config = dict(
    n_layer=8,
    d_model=384,
    n_experts=128,
    experts_per_token=6,
    d_expert=64,
    d_shared_expert=0,
    activation='swiglu',
    moe_layers=[1, 2, 3, 4, 5, 6, 7],
    router_score='softmax',
    normalize_top_k=False,
    routed_scale=1.0,
    balance_loss=0.0114,
    balance_bias=False,
    router_logit_norm=2.0,
    init_std_router=0.0114,
    lr_router=0.000999,
    n_head=12,
    n_kv_head=4,
    head_dim=32,
    vocab_size=32000,
    norm='rmsnorm',
    norm_place='pre',
    norm_eps=1e-06,
    positions='rope',
    rope_base=10000.0,
    rope_fraction=1.0,
    qk_norm=True,
    attn_scale=0.177,
    tie_embeddings=False,
    parallel_block=False,
    init='uniform',
    init_std_qkv=0.0258,
    init_std_o=0.0,
    init_std_up=0.0258,
    init_std_down=0.0,
    optimizer='muon_variant',
    lr=0.0132,
    lr_mult_o=4.0,
    lr_mult_down=3.0,
    beta1=0.93,
    lr_head=0.00744,
    warmup_steps=50,
    schedule='wsd',
    decay_fraction=1.0,
    decay_shape='linear',
    final_lr_fraction=0.0,
    batch_tokens=[65536, 131072, 262144, 524288],
    seq_len=1024,
    doc_mask=False,
    z_loss=0.0001,
    train_tokens=536800000,
    steps=2482,
    dataset='wikipedia_en',
)
Below are experts of layer 4 (counted from 0) of a mixture-of-experts language model. Rows are named router (the router's row for the expert), gate (a neuron's input weights, with its number), up (a neuron's input weights, with its number), down (a neuron's output weights, with its number) and show model dimensions 128-255. Each number is 128 + 24 x the weight over its row's rms, rounded and kept within 0 to 255. Numbers have three digits each.
After each expert's rows: a language model's description of what the expert responds to. This comes from a sample of Wikipedia text that the model never trained on.

# expert 53
router:093147121081125154161147145094128169139105137116156131145110097096135099130124127137132152148141115095105067110112167089165141158136111139097123106124144101152118157136107149114124125169075129135130091142166093171112129150093095122109135149163128113093134169107107130105177107160125113137096095161110112094109121109132090090089138107129112170124133152170130146166136118128142117123159
gate0:132128160126139131154139178127138157142124132131155156096100176098117109167128136139096119118146116165106152148099155132143123122159128141125091121116125102118126148117169182173165100116142118089155126150092135108096142100127163156120106144132149130119117117151139111101117131119154116117108150159190122140121125177166131130120100135128140127111145172146130148116105121110127144166137
up0:108145161109115086083125142134163137139123105131129128159130106093157121173125177196106139144158135157150133118133165113156171143099114085139147114153133144131132123140164104167122166150133092131139069106111136137164134126143122113092154135151155162092133179143140119165125118171128083140142108143113104145067138155147148143088119092122120149113111158154101140145090141079120158120140
down0:065127156165105133164135130119133127105111104132114151144139141138122173115119117118133130137091145121117101128151148120172178152114101098139127112178088133106165121147119144152060124140089139142118156116114101123172105142139118123134145130143110103160095140163105135074158136139140136141113152126136123112104097159137126187092141122109087126111140109095098108118129112095129182163080
gate1:149151137151071136100155140125084108118101128114119126145160111146118158127065159155144116149168105127101155123150083153100129151101121121142152182111096147127099150133129133105106142132161117076159089106146118108112148116139127133127150147121149162125151125162122125133146128121100140151148109146110136139147122085106146108139104106118093140182088099153128149095189081158139139096069
up1:135148161113155084145144092129138158132132161111101127087131151084108127097116120111147127132125138161160150143063137127123103123146099115092096127153138094133105124120144093168185129154088113204133151104135151107161130145142120114151118117132124112132149122120129114176079135127179105090118149125104138143091104114135120111118137160115149134127141112119121131129090144084148152099173
down1:123081148154126140114127126126127097149204148102083107112113162141115112155138156110151131144139119120110132150126101141106141156130175137117071121105107131127119145107128116121103132145115145107163146116105139133171128103121162110137148119133084160127107129141082105135117159110101113133199100157140105119103108135123125137123147163087131119127115110156122149142085097145097126131088
What it handles: Surname middle and ending pieces. Middle or final word pieces of surnames and place names, such as ley, son, ton, mer, ington, as in Hadley or Fortner.

# expert 35
router:165124114151123143150108123139095131084165164120090127163105153086189151170169168135112096128127112152080120135165166053076133129079163125128157128144161159104148134093083136121108160119158095141157136110136144119149148098128125117131135143129150110126134102102101095130123123115099139146101079124149132162079128111118132084128091095174129145104109124085094193107093105097102124101111
gate2:153155135122105103145147095136141125131100118161148102133137092135136127180147147121093120101117093151144107141136154120145134113150082108130164169135132082086116154124158086111131139146117129145124091108049129121105132146105175177101136079149132095130120136113134125120094129143120125085096153117113153076138144104107157144142104117125107112127122121118138111116143078154166106128169
up2:112097132120129144140150136133117116145130153098150065119124151101106131118158115126148125115144114083110143122099112088109139142105116127136096108136118159153137121117113136082105152134124079108113143107171149116169144112154082136109128119120148129126153157137095108148127135127159112166164101137120097175121140111160139116128143090095101144129136116121115156150108121128155137135151
down2:188111131074113138097105108109135155117144143160130194116115088101158108111122156125103098131165060167142124131096103166118133138152115118103137123124098099112145096123098117155130104110076123110095137142095168113121159122136100118124118117107121181094123168135126137123146076116145147137122126139139120175100188143147109137123093120111120130111144110103127099143092106121138145115085
gate3:127129140081135112096145157119161118127087142170111095141148130122114094093099142132131145118116129140107100079124170138145166090104130104151129111112175094113155089184144138137142124149175091133189117085152135160081158128095162138141106159088184098121134179095111080148099159110138109161137133127143132124131132131135133119075132150123103169141118115154116129132142092133115093111088
up3:170133098135135109190141137132147086160150173149090137149140143099170158161141128129133119124138142129093135107158091155130123071125135128125158130125129150124123127100130150152095156095129095113134115107131134116092161152142130130089132135135098132132104113155088100123131114098087139124122083125138146072109118096140172156127122167129142122155142121106088127161134120155134145107114
down3:148146102138157163165102114138133122129102102094099146097084119153139176125109111120100136151156116131136125103159122130112121156145136117107129155121091105129124154107122167126138059102111104136114177153112098157085131184149144117125157140161143138156127196128110146145154152120166120116144123108148181134143162148125121139121137122125150126138143132141129118117091152091120105113146
What it handles: Verbs after auxiliaries. Verbs, participles and adjectives following was, to, is or be in narrative prose, such as moved, joined, going, able, nervous.

# expert 14
router:111121097135077110176118167088130131165112090164166131106151095150101113085147118113199116103133140109108103181082159160172100164146065126142140119136186103102133149163127118121155097145124110146111127140133083153091115095141114134133081136108186099130143160126150143146107112169168126165123151126116143132138118140157104115115088161106114107142112128143125099169152166085128147155120
gate0:158142130136157117121140152115123084124130119153159121105095175118140089150167145160169106120113103083104062149135157083107132137164150111092120156120118107135105155111153157094133161117128103138147164111181121122128136141138171155114090108125125122125123132131131126125124119119148143148098147099134166137128132110109119127096094093154119110133088075124134117099138130117118147120145
up0:124127123162119181162136109120130128163126168116132147135128096123128160135127115148130101116172154130113093130153137161142106120124140149110148080114130142139123141125142140140122127152183155148091122091086121134107134105103110148129161126127156138151129141153126171133164156105090118108089086159120151152113145150137118152110140099167130145118102118111133114135082131154157143112093
down0:121116129125136095111117149146110122149120126097174159117163126138139170105146129156097126125142140118123129118138144091138180122125102166171110098126136159146095100139102136144128139155113091110148115085163123151139104130083130112099147131120143097116128116132136140105099113097172125137130147170116144134086137131098123136155126116126106169146143114131142176091085131127114081136097
gate1:135093109153099157172167084128149142099108130114121113115129103130127156119134175121104140126143148099173106154115138147128109148114127128088097146118147163103127095121126116133186156100085111144146145136100105082125115092141097124153134123136145171123195098128129138173144115076077157145113087130106107118154142097157100103118089150136147137144152147179127175133100131103091138090093
up1:124116183111139084120146140146131121095116156117150122156117169136123161130133093152095047121128103154145121144136102137110119142106105128105128112121117102118103130133122130086084102135156179129108096133157134163099113111134126111155116094122087107113099125123126138092114103158162110106106125081208115166131114125164131118161135133154136116122135156099172088123144151126137115148124
down1:109130148166161072157120096179149137137147134154130122136125109116123137135125115139119104126180141144092118097102131154089134101156126124138106162105102173136140089146139074120139097116071141124100167129148109118078158136113087150112125127116148119149130138124156118078132155085148147104142151123154143156118120097105125130073153118148155171114133109133165122129067129134132061127138
What it handles: Proper-name endings, album. Final pieces of place and organization names and the word album after Studio or Live, such as Angeles, Creek, Wales, Valley, Records.

# expert 39
router:167130135115076155112123136154090125114094120151137177121100124107102137090113187106153099139109152099118108089135132095112156111162138105123130137126164133152142158155143128149132163106101133130108059101146135098136149110139122094111114155118129092107154100134155087166148175111138127148104151097085152107140141099087105104079104112104121098132133119117149140097094095173102114126117
gate1:140115136100167121101141116115147132151114137117156145113146126170165096127136129114143105157158147119113168097142134160128104118137125160149071109099119182148116092116122110100119106115130113126137149125175136107173109101168165160131091113127156129141162118134134096104105133161110093106148141126146137088124136121145153175104140134174153112159089105153129110133074144089078101118114
up1:142171146119128098146091148106129111143086152107112137118119169100114117150160131103144156091146088164109107122116109127087110131114095137131129127127103106135133145164126153112104118115153131165213094129130104138160109073168169169157115084092133162107156116143144161107131149150126141104148147130142103137110145129140102130129141131127166114146125145113107109122134137100139158110152
down1:098128091132141136140138142104142133141089095138153140103124076141129109142139120106109111129135137090110120140098155131112151114129131072099123188096128104122131111138157104102112149129119126071129126130133155144133121088120107108117139115120134108129141161106096140119083104072151158113109113133123116109120150121088148117098120100113117098157183175158099139110107107168094143134150
gate2:118129136097099141114162134116094160127142153134109167140122095114139117160130090105106108137145133140127115126114128135147109126134096097155139113118143103150116152156126120116131118190178100138145143107134133144116139133101134104154111108064102159131132131120134129125121160127065169107147117103098106173134121137129106095159076117146120151161124123138139137089104116124139165090089
up2:092120156150115164099135077099189109126104120113158091141122143113147159143107160147112115129136114110137150140093130152151161120091154164123116111129117091137108114106117103105112104114095138130093098155133121095149130151158119160112146153155103100128118135146128160124140138120135112184109121140135125106132157167126083135134155107144121139114142118138139129104161135122108119178147
down2:106138118108122106098122104137093121143135114134111121128124166132116145187148127112101116112147090143115127122159123134116113108156120112161158189108131142154126103103115182116107131112158110130117171170136143151114074078154105096143144113138079145168141121127138114099099122117122157142144132133158141130106096149146170104132083163114123140111068134143097121172109107099131158149149
What it handles: Copulas and -ly adverbs. Auxiliary and copular verbs was, is, be, been, not, also, and adverb-ending -ly pieces, e.g. narrowly, mortally, fiercely.

# expert 26
router:155087113112102125093120143152129134134155161126114167129114134112143147138151161133113118139132135144100139107168122113079132109084121098123158100153128123089114099112088130106107166089167098145164158098130146109117178103159167097133099121112194146139132076136115106149142117097122173172095108110132122144090105163141113101120133124146141141151164120111112167106123096135097151112109
gate2:143129181158162156136152167107174154137138174130122099119126125157133177123136158131151150131126144110142113128156126166137123128107091157154106144164100131151152145118123110127105118131096163138133206149105108120106114136104114132137105141081100102111142118135134093087124142148119058073102099122145106120126082074115097109096122140125141163117144121138084146133124128095102148104104
up2:148151166176144131137136166131158138112139135168142111137150130156128167129154160143140149119105147142134073165154134176116098114104126132124091146149097151140131148090141124120107127116118165126130170134139101153131116129121116127145104133086122119099165117103134092117127116143132074092107112099137120129119089085115111112138153139135120155128100121136084177115133139091105132084084
down2:173091128123137090124105143112165163156125114107158127126154139151130098151129141178082090101117137081088132155167085159125139141116120104095140119092143102137107130111142130120139119131123161088154131126115147150149088132192141142128132119132083158134167118129105136140148122125104192157167154126130164135103121109155119116116142169099144108095125107141134121097127094128096152127144
gate3:134172111132125169123132123112119115064131130155120095118163097119118118173132116120143132175131098107128147115106102135101091133127102131143143141156109156136106096125115168133113129118121123128148124126106084155095142143184090134159108150125125154093097089109156092140113117193130098100152114147118161156148134146120129134154056125113155178150106124165143152112163144131169112141140
up3:112167119091148132091075135120152160154135147133112163136166157075118128119138090179102138166182111118145108102081114130136221103136134129112154095117117190107147125127125171118131125119115104115128142077160136145140140156138164153086099138132155095168133116148104105135119145102100152136114131123093122107139105123110145111140113136134137149128125145098106154124161131165132129115089
down3:098145123165114129140156140161170142139137123156133138141140101115148148115122095168115087125119120119105137131122157085162148120115144100091134138120128113138127165164124118090115084133122129125135130118132111164162135138089111092118088129113158135154175135130117178132084117155099077154129137102098135105130127110104140121113154095122089150164136089090096188121164141123166136148127
What it handles: Past-tense narrative verbs. Main verbs right after a subject in biographies and plot summaries, mostly past tense, such as became, served, won, met, worked.

# expert 45
router:129136132093094107093124114123112132134153125142134110091167098118145123130168091140139106105124163165127158123094116113125135121159081123144096126127118151136127091100116144120128121150161097125106146122148132132111115131148104141151113114133084101123122113145121162104114085135105136174120143124130097169075147132107139131129115119149094155076174152118092110156131142127167173139131
gate1:127151127139128144131125139125104148128158115098154119121117151130134135140092108111112164136114105154116150136114096127113150132105130128203117131097133139144167098075153147182150098131105095165176137121097132109139092093114140099136090137142109144104142160133134127131123142149084115145119178139104171118101152132127166118101094182154126104154105120140072129139117120119121134108132
up1:135118145098162127084133118111112137146066127094103130121115115131152130129106135139143129094123087158100164102134143104124085158115130115163115101106132108112081085145122102136148096152133140121095101152153132121126112158169130111146128101107124082150145144117128111112120134101139100108176108141095117152118138119124148179125156103156147101106099120125127133105089098145136121126114
down1:117131135151157138132104136138133153108135138090100135136156135126149152166102198114139182150142076133165097101134158094173111084120117135115200155161131091139118116147083126123140134097118168126142114164106123127136113158044094120132111112155149143169141100094114127159132144087132133125117165085092121101154137121126172137093131152152155105150133146108138131097131071154078172105129
gate2:131139126119110130143096136154128144124154113132108134129168141145120115170127126145128123143105169120138107120122115161127130100130154133101154132105173118133089131157126128128148085101170151129140120131130126123103097143117113123123122133095154158167131126117129118143162152135138097127159120134086090112132124140163099143154116152121156132138166195136146098146103126106096108152130
up2:097123076123118152104124172143140200139144147145137106126149100113137133131116118111126098122107088154129109156135130133128156146158152134108112124128160151106096158128133138101083093131147117153120127163156117127111139157085120157131132087160080177177129155154144179171159133134090082140123117137119103117118136112147104134144125100136127130088086152104120118128087130149097125143146
down2:077121152108204139107114137162108153093162161092152137135123159140128133149084167145134097149137147105144073161104115137092140182078137127128124150128117153185086113134091140146135143140115147132114122107102131137162130144110117145142173127128115169154152137101122146116117137114133096140138147127089180105156125121119131123116108123129139140125095112155170188163106149170140143168180
What it handles: Capital letter pieces. Lone capital letters in abbreviations and initials, e.g. B.A., NESN, PDL, and refer in may refer to.

# expert 6
router:090119127116115122116118151170120150142091096124160113102108112108168147128127097138155169111086170149110133099149145160093112134162136122090112077162130116145101153130094147150155084127118149133129101159133122150164131140146150142124100136132118122141117111132163126135131123159132147107137143141094148115092128166066141109079116144119084139117121151109116138170103097117108135152127
gate0:132100126134138156100108103141143129078135119169148115163101140123126144121129114147148114090110130143139191120172133131110098166140103136120107110138143149077171198149083125132116119139157118137126157134105105138139155147097125135154158101108067152075158124139097104149157118148072112117129120158127126162128082135155145112141157108126087115108159151122128142091119116127140134116112
up0:145125135111156082157155131169172160116114160108108133115130127117135143139150108125095113176098155069142142125065118092158124093141093141090121143129149146144114124115129155176123166128149119124124117132127147158129067149079057124130147128150132103117106145128136113143132115105111126141131129115124143134126129119133107141128135147135148130119144101145118135152123135120124100169126
down0:142129155128112121104119137169103120149160104143097115092159127135069093162141146109105162113150108155169095127150130119150122101090136107141111158158145107134146121139122124129156170107132154146183155135143168160145118145113113144126165126131140103121138112125132137140111108180123143105131120102110108092123136115120137168108149121082109118184152143136131125112121109121072108157100
gate1:178141151122158152099102167145178158140084113119116121134092122109110145141107125167132112117113147090102159148135173128139132126160150117128142100105139099133107099119106137154137092095165089152116117093131144130095152152182150144124149152115128153125118152122181143151112121133157117116154115137154129152128135149151101127102155110157097171140169107131127128174117127123163126136112
up1:122126132140151159094148143127113143175097149145120096115109088151092114122143107150127104125132157104089162159134131179085143122167146074132132109090162079137140113126125117111140107121143043149135123102107160115148144124157110103112128120110108145117107112131193131164125104114139154132114095118146143173132117118131126144150111110127112104141164158137137146164121099099122117145101
down1:121139108155168126144134119109145138135070129077104174111126141111131105137130157138105122096135143142116148095100146185108121114097156101117122130102137148172159150122105119140098158140129140108109110168134128113108115079179137142126161112160139130093147155114137105118121108105082108125084147177111110136108106117135109133129160041115108133108172169118114109168116085123124125164083
What it handles: Month names, title delimiter. Month names in dates after on or in, such as 4 May 2022 or In March, plus the closing = of article titles.

# expert 1
router:089125077138117112121148123079122134130114119147129124125153106125108117107096172112147159123118152120087157131128177070164149183085132137146129130118179099125150092155101148120164146158112149122127133136162144177108121150146122126159128185082095108099109112111153155170154104160145109157094132113138115128147116147142162094139114087089148129140133170148144112154124151144164139162147
gate0:109156113092119154164094195077125131110118106139105095147100084092174147084122129140109145089145142118100121131099129147136133122098130151115130120139105104163112108128149111143109120150121146122086135154134111119125138148116137122115115141138108142119105113151145108119167105118140152121127123158114155123154116101133105122179122103148119137115118123101124134113100128119127181132116
up0:139134097166111139108142102150125173133127145139111158091115128124108100137089111129147076160098144131155154101106095142130109138136119096117096135130141130111171161129134114137097080116134136150111131110148095142143111102161101153106127113110125112165132138091134146136074100104160113116107100089159116113124127085136095127120132138120153086170102169131094097122141133095100123159157
down0:111162089115154141066108116146143145120147140109116117128135083106104143109146101096128112161077116128175164115128112126129094144134112136142141104125122098100124127080132145130092114141126131099126143131170146122117176143137131142102062116144124129142136135137115119115133118102112145161147149170164116101152158151088150079089123124126180142161163123163097153112108119149153111112164
gate1:104108106117127126096120130161148150111098100161123123144122104101124085140126148118110138136170142089173101116152137109120124162162160097059134175115147136102140141146163100124129152132100174124109113107113091115157104110137161135108136115144117123143134182122115100114175084123112136137135113151072066141128122100106133120113116139167144092124139154178173091109113134096113143106118
up1:154133135172132140143116146147130123104146125121143117140121146111118139124084151156117111151103139133122158116132108158140124144125111118112176158137106097137103125088140098149160153158116131164099147118141119151124142087114131103107165146148191134143117154125142118109134174141118086144102112118116163137129130128129116103151128131120111137090121094119134121147114099104129108081145
down1:129090106143142154129112124140125174118123119150115123140186091113114146143161162147150130106174094122152103114133065108099131163135125114150167125141136132169132114179117113147134117117158142122133081128125156088111146161104186108116074147120139130120133101096122168109104154132112134111175089150138153134112152097110137191113141114160116139065145111144106095126112163105184122139146
What it handles: Short word-final fragments. Short inner or word-final pieces like e, te, se, ne inside split words, such as bourg-e-ois, wol-ve-s, leg-ume, Dipterocar-p-aceae.

# expert 0
router:086133113124063148155104130098084135153101114168140093143162137138115141108121146090167126132174149123125143141119155104171133179141106151140128136122134097124127195111102136146166093137079147108128111143146083165095140105096107103121135146131115085142137113145180134121113147133180080176143144138146120148123152156155118089114106117152135170151133149167130115135152102151169146123142
gate0:128094115153124172086093136111122117139169103096113098091115132091128099135124143134153176145144101160120130111166082127107134111132123110161138140085159143114191140119162149142143158153145123130127121101079117103139115136111158118131123112102165107158121147149123095128117123107107131102182140093133152153130170138135158119104131099164102127130120135113111115159185154074154095112154
up0:075164123123183104131152127115140116123164136142161132101131105146126154140131102136162139122104174127132179117142099134100148098156128129100119112137155137124115144121114078110087126095124160132110103112127123121167144135150097130119127088132094133086168077116140123106126137116137119105128165143148099129116142125140071134133157141136135127106135101114155161097089134130123159117149
down0:155116142104176143131092148153125136152117118124205115111109089140138129162131123148137111120116093096139132146117135134142125125134071081150149102120143124119146133128155143153166148094148132132091123156143129102147164146161148116109122136102139128131115103076142119081099119129176129113158078128126131080083106138098156116101111121084134170102105131140100155113125145139083116107175
gate1:171121104153136143162136125152122138121150124154099154185168114071141111153152135060101135135149122102108119127117119160111127107166123154129107157143142099187158118141090109133140133130129141129162140152113148128140111098146133144101191171108125157119123126104105131140109096113112138098138132110122165088199121156107150080157131139061134142149093120110125115131117137131125125117121
up1:117121185109112113116104145165162094143114144152162103153128145161145147122109158094143110157129125132143097170095142141136140138158126115085136113127110114143101080115115148068174133125114109109108136156133168107095149139106141115143136084134153125133090139157132096152118108125142084178097157086152114144165121137136153131130133130140127183107104130153138119157140138127145115150117
down1:085091131139139145144113120104144159154142135095108170128110117113128145149082097131126076152112111115130109136139161116162174153147134103128141102150156155070149127137137148159176105118140099121137132153145124131091094140125100110150109141128129120136107152153109119114097130130128119161131152095111134130148167109120094171133111127188166122124087139132118091124094146105111124103102
What it handles: Vowel-final name pieces. Short word-final pieces ending in a vowel inside foreign personal and place names, such as Gil-a, Vel-amma, Kathe-ga, Li-a.

# expert 63
router:090123131075152139137135084080107153113105162114096131155158112137154144169135080147121108106153113096147143097128097113139107156086135126121105119157132109106128161147129146168113083155132117167107154131137103113117151139123120159125117117116094129134120156138100157066130133163108107144151093172125064121084127139090135123181149111104102128131119135113146129136090097159108149127123
gate0:140112142157134143071102108127125153140118099177125147113150128138138141136119112130104160126149104131146144124122162148107136110158114157121091104144106107175128144144091128127091178138147097124125073147123189127165124080136132120116106160104098140121105132116135122131127111141120138114135159111119089170121115115095162122096139085114095129160105134146102117120179144115117082136146
up0:143138139155139125118109147148136116142142100182161101087157141096123111121120188131094147106161162124130122140096147129175138135120093133071124169161138147159149111103111142134138196106115119123084077122121140147133161135159152119094134146137139171158100119121119117153128118160140136108123154101154127153134142150136170141120122111083135083128139140148102124148179149119163075135141
down0:153152117111139176090145105140109136145130146150159094120105129138134111125100069198118129129132130111129118102136102105115118122128128130178130110132096139080119115114083135091120121101103124151134097132177172120125139135144109129103181118123118132127109131105178138112133127149105107137134106112133070107082115130147118149124151161131086133112085127098107120100122137158139112133119
gate1:097109161127152140133105131122144146151117115144186084093153100071111110155071110159098124183117124112141158149113117135126158102078154145121075119130150161129126099132111096138122108101158110133106153102179153126133115145138161115089151131112184157180150113137136130121123083124105103138161123157122105141149143136169131131161115113143176120150121122144154092139089091089129153117140
up1:145150131095147179140087110132135110151129145156148133119136135104156108095146126125104116133162189149100100133138166141105148136142166088124128137135112143154144135145106133116118138102137136094149125150150122118119120124102160186153158173135169069126080114160102136130113134125179139132081104101140145144108117151144153065097137168123126155119087112073117099146121129134105118122112
down1:132150080131137101100144132106110143120098144110113116128150141150116157117162079120152148099150099160140118105119169105122138128121135123154117132123109191110135119117163092125108123167119167162116106090126118168149119166146098193111146112128172131100098154156092134177150127161116136164077096121150102176140142118119156149095127144131101148088069113136095154138128122138176117116163
What it handles: First names in lists. Given names and name-starting words at the start of list items, table cells or sentences, e.g. Richard, Henry, David, Dick.

# expert 24
router:155135137146139096130102105153150106106134119164089101116161149095091135163143115170163083098139156170164151164161124162132090118158181110148161085107117120134147125074102201075141159117134116127144119125098136117156156145114134142139099127157130125097089086115143129114107127097146143131116158078153135128138165121121090143147136127128114152115131147122107134140133079152173103109143
gate0:139108149101156106094173118156134110140141097110118196131094135123135129128132183092174155082126096148107142119146109172110162120145157107160092147131084153189096095139094107148148069168152170150153136121109127133125109134118142156150135120104120100101154100118084065149138164110130113117124154145166122086141145153145138127110176076116111082120168143132147137094101096140124106139114
up0:115140083149088121189118153140140103117133154153141093167136137164102131096129089159065119127155139144143122139120167111155138128105103159144124130123167158071154160155143138148139138115116107120138151146141115112122129104116093145137170133146111148145097140139163156107114118179126111156076135116076148131116114113111122140143095169137120168131104151158106126167165180159112134127096
down0:097143096121101136128164119142147120082134117113129121174131152160089114139102145168163088116139150128154118156195157118131121115113090166114128089113113120169142106123124085146116142124134136118123116098146135157119084157153124135137132148127112109133135096147157144099133134140136134135150141127103121120178115084101111095131087157123152148117126103136104153112138138138109108066151
gate1:152134120120145141175148101100140146081151157106107128114106131084125101156151151117102134091114129129111105092165106131110158131114123180143114179091099090135097125099136127114112132138123119112142133099146108097138139126087145083146141124091136090147145114118116135100130142096120090130095120092133116168101162099109117120094111158142170180149140119103129144121123163142120106118137
up1:159112112149120129141146095114192170075129128132109142183170104110105107134169153123119125118093112160131090118129157144106147119128130183141113150137110118131104112114122123127090135136151142090122138107140139104108117127120111106171129152067133118122136096135108142160107144140141124126090117102087151135121137125132147150111115148089131144137133141113104126118118147135117083145123
down1:094089107104152112139143143106093167115114165175117085099120096109099121138153083142139127141151087178157106125127125090122079132135138138125084150127138118143155152138124159131103076112153124110070166145113165138132101135104156125151076146132127117089135157121128154147145100160146117104146102135116080099152110149092171136141148092136108131163191107126151115107142145135149150131157
What it handles: Made and word fragments. The verb made/making in "made his debut", the pt in symptoms and contempt, and odd fragments like n/a, v, Mb.

# expert 13
router:076166148139109188135113096127100128127104147138111115165122105131154175101162091138149118104093113112150122159127132108164113115153145125133143104170100112065115162109103144118085128123153150160100148147163118138110140135091104110118109121081114095139110112190123155084163155143128108167176113175113085088103124132101102146161158117108071114137119079121104116142085121145125144101085
gate0:108131131112134136119125163097103124140110116097135157118131114168103157140081133127131176142142097163065099098160117104135113133115147126167112146101142141135117114110122123107139137183161179150163107126087094137117197119155114118104150146121071127091154118187129108141146113152099122104129160098117133101117153118151137104134147112112097123089155144124123134119115132137133115139093
up0:134104137152157147167183079132164105145120133149123118132110126098168115124146123153129077106073114112151131160104136139131137098133168108155170125183118102067107154117119170090134121112131141124141091104142148137131132125126125124123100118097173148151108074109089121097150130146128136151088167135179158119175107125130094113094141146126204168135131101139148200127132101134134160128128
down0:126112145160147125141154102096104147071116156132130139105118167122130162162134109095081129089117118130129137120114107142126116136144160112158108153124104122164101113128123127121141119107141117180118106116161124134144138116130110144114147103129121127149110083085089108103110174129090124052123119152143124126126129110121136118108121146149146135162104097116161154111155120092118137112157
gate1:148118147126169127116123146153145134097145116140124155114172127075109133093142107143121089115121122104168121123129084169119176117156118120111107118149101093135111097116113111131140134176126144177165132152092132133160118140138143110132145104133125076137158077165165119133138098123164122126088119135129149166132121160101122164100097119097130151141129100143119142130090165137101145109144
up1:176138182136171144127128110132118143129113130166096149127128130126113118100159133122112158119108140126169143141134121133117159156093173097135097148155121133136114102161155147065115138137123142125140129127146172103135149129151147111132111142129131143187105114161082137138132113107156108152101100106154133139162107105114126162138137125096127126132124125102120136130103162145101092129137
down1:158115148128172083122109137101152141127124150101082121126145155136181116115104099129118127123117148129168156129110163175134121129139093096127074158111122116109103121130149117121148152135099144190115110096154164128124080133116144133115119096164150156115120155145143150113151104113133154124082168124101111106122087084131156147116122080149104135135125115111134127152117140132108169143127
What it handles: Personal name parts. First names, surnames and particles like von and de inside person names, often in tennis draw lists, such as Jean, Mirza, Hansson.

# expert 43
router:173135112152122149120100143176114125145140124163098126144151148110140157148135169135100114133156088162096137124187168112095124092100152127121155143118134151142151103157149143110094140118157105120166139073131134126146173100165106135122097105153191106099164090117101093174120117132148143146127148105151126120128097168120146116130122095165133127121100110091084184118146136120133119127123
gate0:102129119137141117119113135124109131105133122118160148084079132140113128140146170156156126124123119106113160117104160116142113129101119110161147135126134111121113150113111116153164118160118123120125138149132105115160132135165122137145115118104098114109156085088161123138103126129165074133113132136096101135133106149117122110125128155159130144162115095153110096133126132134149118089151
up0:121106134132150146133106151126127105101155164080096141103142153117125137151166177139114129147128129122106151123099144118137114120104113128142161103134141169163099100168106134073151118184128103148127112141141150107111195138138097115143115116106105085132134072137138116131135125160140138128169116192146120135144125132155146139121145110170160127137159079143092105136130138127146104120132
down0:145112117135158134116172118141083152116101109101131148085165104119157142170086113142115072135137125134105140106138113119162141140190116121117087144146110161182104132171127092119169116087124123150132140119146159093138137172133161106124137146121106164123098087118126114133104147154165105154156155144102130114158148132128136129133096136107109158135099200114113127093117136144150116137091
gate1:108171124146178160138107126135138111094057099141160125175136111120093090095128114137144117100133118140102124078139143146149131121161170108082118105114130126132129144112117139121137097097083139144097158118139124114092108141117144090140114120133124129202091092148172114148090108090141143112111113176102128152098124167084127101194132127171138121146067079116166146099138142141141132150133
up1:134101151131118147127129115110191120172097130102103151138134124127121124101137154143113102180156131117129127115151106118132091142086136081119154138137104107172113132123091137171138181100141127115174137117130157138124145121156129103139099144122137110093167113145115124107128149180145144160089161103084145113118123121127104154105090141130117137117130107081151131153159090143160131108141
down1:168098102145091103142148147070102146163130122121126098151168157150128114125128116148136123064141132158130125156110092138150147119091126172180070095160136184166097130139122120139135136130130159124157101150142128158170129138114125165171136122112138143095138116125134148152108124150118122129111091159122129100113134115134147152118142159099104134110166113129143151164117088093128120124125
What it handles: Participles and adjectives. Past participles and adjectives after was, is or a, such as married, built, established, designated, released, called, and also like.

# expert 38
router:095131145130126152100100115112142176124134175099138098150129120146161140147118069114111131086107071107093132133133137122127112167164161144123116109099158166121152134112124145141137108166130147128124128156133119137178153132089109124168163139112081123103139151118131146074141124098077100127114084166154139096087151117087151133144144105161104149128190168164166149109089084137149143093143
gate0:157077121122116106131148114143144121138126102118144172141147125132133145138109171142107170150134133121163126142192099177134113102133193151128140175085122152093151132122136127127127160165124103156141097145122132133108164130124158169161119159122129105165112177148144112135167131142071157113123152133088096125151097063119166143117134140077161097152119145133126086145115113141122127111091
up0:137114145129129116123123116122113129163117139126149168098095120139184142169091142135109173148111118111124131099146094129115151140113153107133122110109134156109112148139165139144156111120139104138139124170147172093100132135157140118141136161155160151146123130145120100074161166107117110118149076144130146149124087114148107127105138130089148084107177116092133106136136095132060135048150
down0:126149098067194118134135140120096147147068072146150095078162082151135124102127112105119110131147118129141133139148137121106136130090120117186156140137116112116158138116169159164106112130088151129103135145122140128136127105124085147109149197119097116149113131086120141149143103144155146107090163134147159070123098138086146097076137126101122101169112143163112135106129130112121108099175
gate1:089142122112128104122109117146088134119124164151145133135083142128110119155164150134130157145110148123104112145136138091141126113113126115144126126129142115158133167132118134172124166136121142084115130140124138139102137112080100166154137133135148093102195156099147106106132146128140106171114114186117112088108112098179112087149107139156113119129145126120137136094151113164142164110075
up1:097102110138104117120129152148106129130128147151151120125110124136156122134127125138133128108126110099120147101154139135120150117074115114162134169128097112091115142159120074136127129118109137117105119137145134161154104133117130128131129135108133114111148128139123148128112166077169071135158150178142158110097112116118134108140072130145110129148095166131120128130121095106138167152166
down1:125109119157148160101096150128128136128116094106126104138113155178137119109108174157094148144160171106100079090140141102135130125100147094169146142146114082155118130117078118136142144117112136147132125131087143123117141158118144148178115141124133063132102111138123143139146102085138140103108138127163166111165163166070133173115079115120100115126121169152066130074130181135161141126131
What it handles: Foreign name syllables. Short opening syllables of Spanish, Vietnamese, Indian and other foreign names and particles, such as La, de, Do, Chi, Raj, del.